From a checkpoint of a small mixture-of-experts model trained on Wikipedia: 64 experts in each of 11 layers.
Below are experts of layer 6 (counted from 0) of a mixture-of-experts language model. Rows are named router (the router's row for the expert), down (a neuron's output weights, with its number) and show model dimensions 0-79. Each number is 500 + 40 x the weight over its row's rms, rounded and kept within 0 to 999. Numbers have three digits each.
After each expert's rows: a language model's description of what the expert responds to. This comes from a sample of Wikipedia text that the model never trained on.

# expert 16
router:557455518457514522559521490547516512457504435493504463524526477519537470484533486492547514442521481571525489463494523494465464510500444545522471517482615491542459469557532451499483474502492475420434569435525534514453496432513500508500483574
down0:510521534488447448508484474548474500449495591426464526477490490551443542451502524519448508548526527496477509535466462394495491491459494472481498502493473481574548553462514468426550575477497542525492521513521449496530482419488547539556462492
It responds to: Action and creation verbs. Verbs of making, writing and saying, often after to, he or and, such as make, wrote, composed, gave, stated.

# expert 59
router:509476539499479449523582469511556531458518498507464495502490473430540468508536472486481537492473440494487386526431525475447473479575485535536529485473530456533483454513477469479457441588480458471505484477497561519487492397466523509544491530
down0:544484511450426447457458556485479492443484495528508419533495457489532338515476563460439483506455457533540474556478459544563548465473506490523580464416540584487498482495499499493437480503464471526491528416430411518562507510499408548488483435
It responds to: Inner word syllables. Word pieces right after a capitalized or initial consonant inside ordinary or foreign words, such as Scuderia, crops, recycled, cows.

# expert 31
router:510441542497521475532513492546511566416538388541485524508492469556562461458499512473519567473489501554500514559512486494443517490532491552544432521525556455575464517580446435540446449558500427483500536537501532528518489477502452530522536510
down0:465488478428486461511531541509563562505459522506463561496529479470520549423483593501448544532524479540544491413531493491487513453565539450519428448518461524561512506421490527490449450539448524552556507510446550481428535482443475500578477527
It responds to: Word-ending suffixes. Final suffix pieces that complete a word before punctuation, such as -ation, -ity, -es, -ology, including Latin species and taxon names.

# expert 53
router:488455530476502404478499469489512533388603468457437515448540498504548456476575468534501536522470481522550419535459525499434461580559499493486496563482549461482443492605406509586462451501504458479501511467474546538522502546464428522516523555
down2:490549502497492532491503497517441568499387508552421524449501500478526480447481475505470549476481563463542516466470500473536516490620556465489540548565522490507478619502472497483540538493458472486563483533443472516458485524515518541543549517
It responds to: List and row openers. Line-initial list dashes, bullets and table-row pipes, plus opening parentheses before ages or glosses, in infoboxes and credit lists.

# expert 61
router:541471538477523518616511487530524484476518506477483505500508493539520492458568541553530510432459503538478470439500475494442567499500418525515479498520572468435515536524490529520477509520542461459483526469496572508501502465484501475555510550
down2:554538498477540465497515487537490421537514415468461491512500469595435458540422496529519523544616611513491506547503559538610435523469528596467522554479543542546545477479474529533511481475497478472479517484554473509522521543532505464556468455
It responds to: Ordinals and superlatives. Ordinal and ranking words after the or was, such as first, second, third, only, last, best, in achievement statements.

# expert 54
router:550403595525469509554492479502553493488518474503479507508499441504588471448547545572521530428512455566532422519507430467443503445538456564508511550430517485488508495582445473553492455533533455454450469506499491454484511522475487507523442508
down0:465545433495460548545412508505513527525473581534577529436542528440482491535488496501423453504529484469457516510498483505529460494456472534480571565432429462471441487504503557535461474506542570449455477512495442525460483489475477540518490495
It responds to: Month names in dates. Month names in birth, death and event dates, usually after born on or an opening parenthesis, such as July 1, 1915.

# expert 49
router:522488501432477504494504493523496537465522415527471499491542469530545477493497499505471552448472435545519518528513527547489519525557480503559489539452546479445519437526476478485420480537466453404409590485510586512497506478377512503560457554
down0:439452490492484544421473497535545500501486472501468528509486533498535486534490511452538475529472484542449475531492481473466642498468529545478559524507463498462532536456501479444493534528494491472496515532471496494444507501504434490521477549
It responds to: Lowercase word-start fragments. First lowercase piece of a common word split into parts, after the, a, or his, e.g. h in hull, ter in terracotta.

# expert 60
router:520485529476479493482506500527508493501490459532484519452503444512530504516529490601524522494474515529502453496474494543448492525498487590498474523495580455465495555500473489537475498471498447536431548496454578506512492501447497530478472547
down0:524503518518491473496456505492460465521461474524552531493494451484523407499535496509530495579469477385534508486516476434502515520510623567484439490516497465464501499431485473555573541491502462566499500473507533553438555531550586532476509541
It responds to: Infobox field labels. Infobox field names, colons and coordinate symbols, such as Country:, Born, Website, Occupation, ″ and ° in coordinates.

# expert 17
router:584452554469513479508513450479505487486536455418486529481556516463525513451565509477526570429470461519506401506498497523488454473545463523536452536474504466522513514567472460528478438541506438436490476495507558403483560486480528526536479560
down0:475426484526500508568401461571522493481483463561521545462415510541472450527494528538480530487499498555462510457431492480559619517550533452474495513484497426547528513461580444501451487528479494443450437518510519510414537499448428455538499428
It responds to: Currency and numeral symbols. Dollar and pound signs, thousands commas, digits and LaTeX brackets in numbers and vote counts, as in $295,000, 5,673, ^{.

# expert 4
router:535479557528517433538511440530561541437514491513470524481523486473508496483568535523523508483479423556538441505465522536463583496529486512527454484499566489504448454555480563508458474566509493441471514529518571530510524440435499543534481521
down0:503507452506456531525521486480501530459526533560486478553520509617482521466554537521495478458511480534539543459476506466534468492507514536471454469465509472506537549472531457521435493499438489526485474540502453524480521407461461468525453548
It responds to: Mixed nouns and table cells. Common nouns and modifiers before a complement (city, film, art, variety, casting), plus loan markers and numeric cells in football and sports tables.

# expert 38
router:533471549497527516537512473478540477502521420534520499498501488542551479473548504508515563452423519565530463464548504538438515514523477535537490520466580515506457530530449470553473437548501432491475452521566605468506469506476526499533506469
down0:474504527526458456508443433542536462458508512554493511473509518497543512530457533570510514435496576511539514446522521474570522404465536489540458512548494518570457499474494546455431501478528531439525550512489476523462461485495537503487481535
It responds to: Nationalities, places, events. Nationality adjectives and country or place names after the, often naming awards, leagues or competitions: Canadian Screen Awards, Swedish second division, UK.

# expert 32
router:500418577429468501426554467519520471457534471509473476497493435568537425523490497560499525491436513504511471534491447606447502548510481545568424506429541516516493474507469392518402464509562470489517529515505531506517481434446531519540527567
down0:463498461483537495442446496519489548489534527471524520516555521433521509486541486565521517490436567484504505492493496553535531502475535503491510465521525440575453489495423414473537568476489565513469534512501418471417506505493511544532433505
It responds to: Section heading words. Words in Wikipedia section headings and table headers, especially career and chart sections: See also, Chart performance, Professional career, Semifinals.

# expert 25
router:530477547506493471512546499532542511464521433505483491511553454543557479475514504549529517455484478574554480500470518537451448518513468548506474517471540456493476561532489508510462453534553473460419481466555596492516528451441514513567437544
down0:552506489480531513472474536515503419536488544539480517479448495471441464494576544547510470506530550458518475462495545447503459457523462513507442476509505477535496485471506479488495532504516524531522478571491486522523462466517548489561507454
It responds to: Modifier nouns and table numbers. Adjectives or nouns modifying a following noun, like local, social, medical, environmental, plus numbers inside sports or statistics table cells.

# expert 5
router:542462517459498499500467471558529532474535481503499547442518469554514430485476425596480521471490550559551465476487502541472523582507424526510473545438533512596480498563462498502450476490516492454541583490568535515486495473461423505559424535
down0:472527452502517543488547461476510466522488471517428490449426461471479548511534548469545529480543436496510472466531526502469497488440419517585520424495483497562459432464540535544512482465516519532475557388581507496565527543431489562435496543
It responds to: Agent-noun word endings. Word pieces finishing words for occupations, fields and roles, often -ologist, -og, -ist, -er, as in zoologist, mogul, director, manager, adviser.

# expert 8
router:510433591507463473594500486504479497471535490401538515549498453501513500500499424553565538461437502501507486550516454544437538511513526551488517535462557489507469541530474500565470407499515442438586559542571607511466450489521461549501539530
down0:523509491464520460522499447524517480474474533518519486459506559547521609491446557512512497544442473502531465454585531503478492478548433444453496491481439515489500450466404510517501522500463570484512483519526448493529475536520495449517511491
It responds to: Mid-word pieces, hyphens. Hyphens inside compounds and word-internal letter pieces, mostly in names and foreign words: Hewlett-Packard, Cross-Border, MD-11, Dombóvár.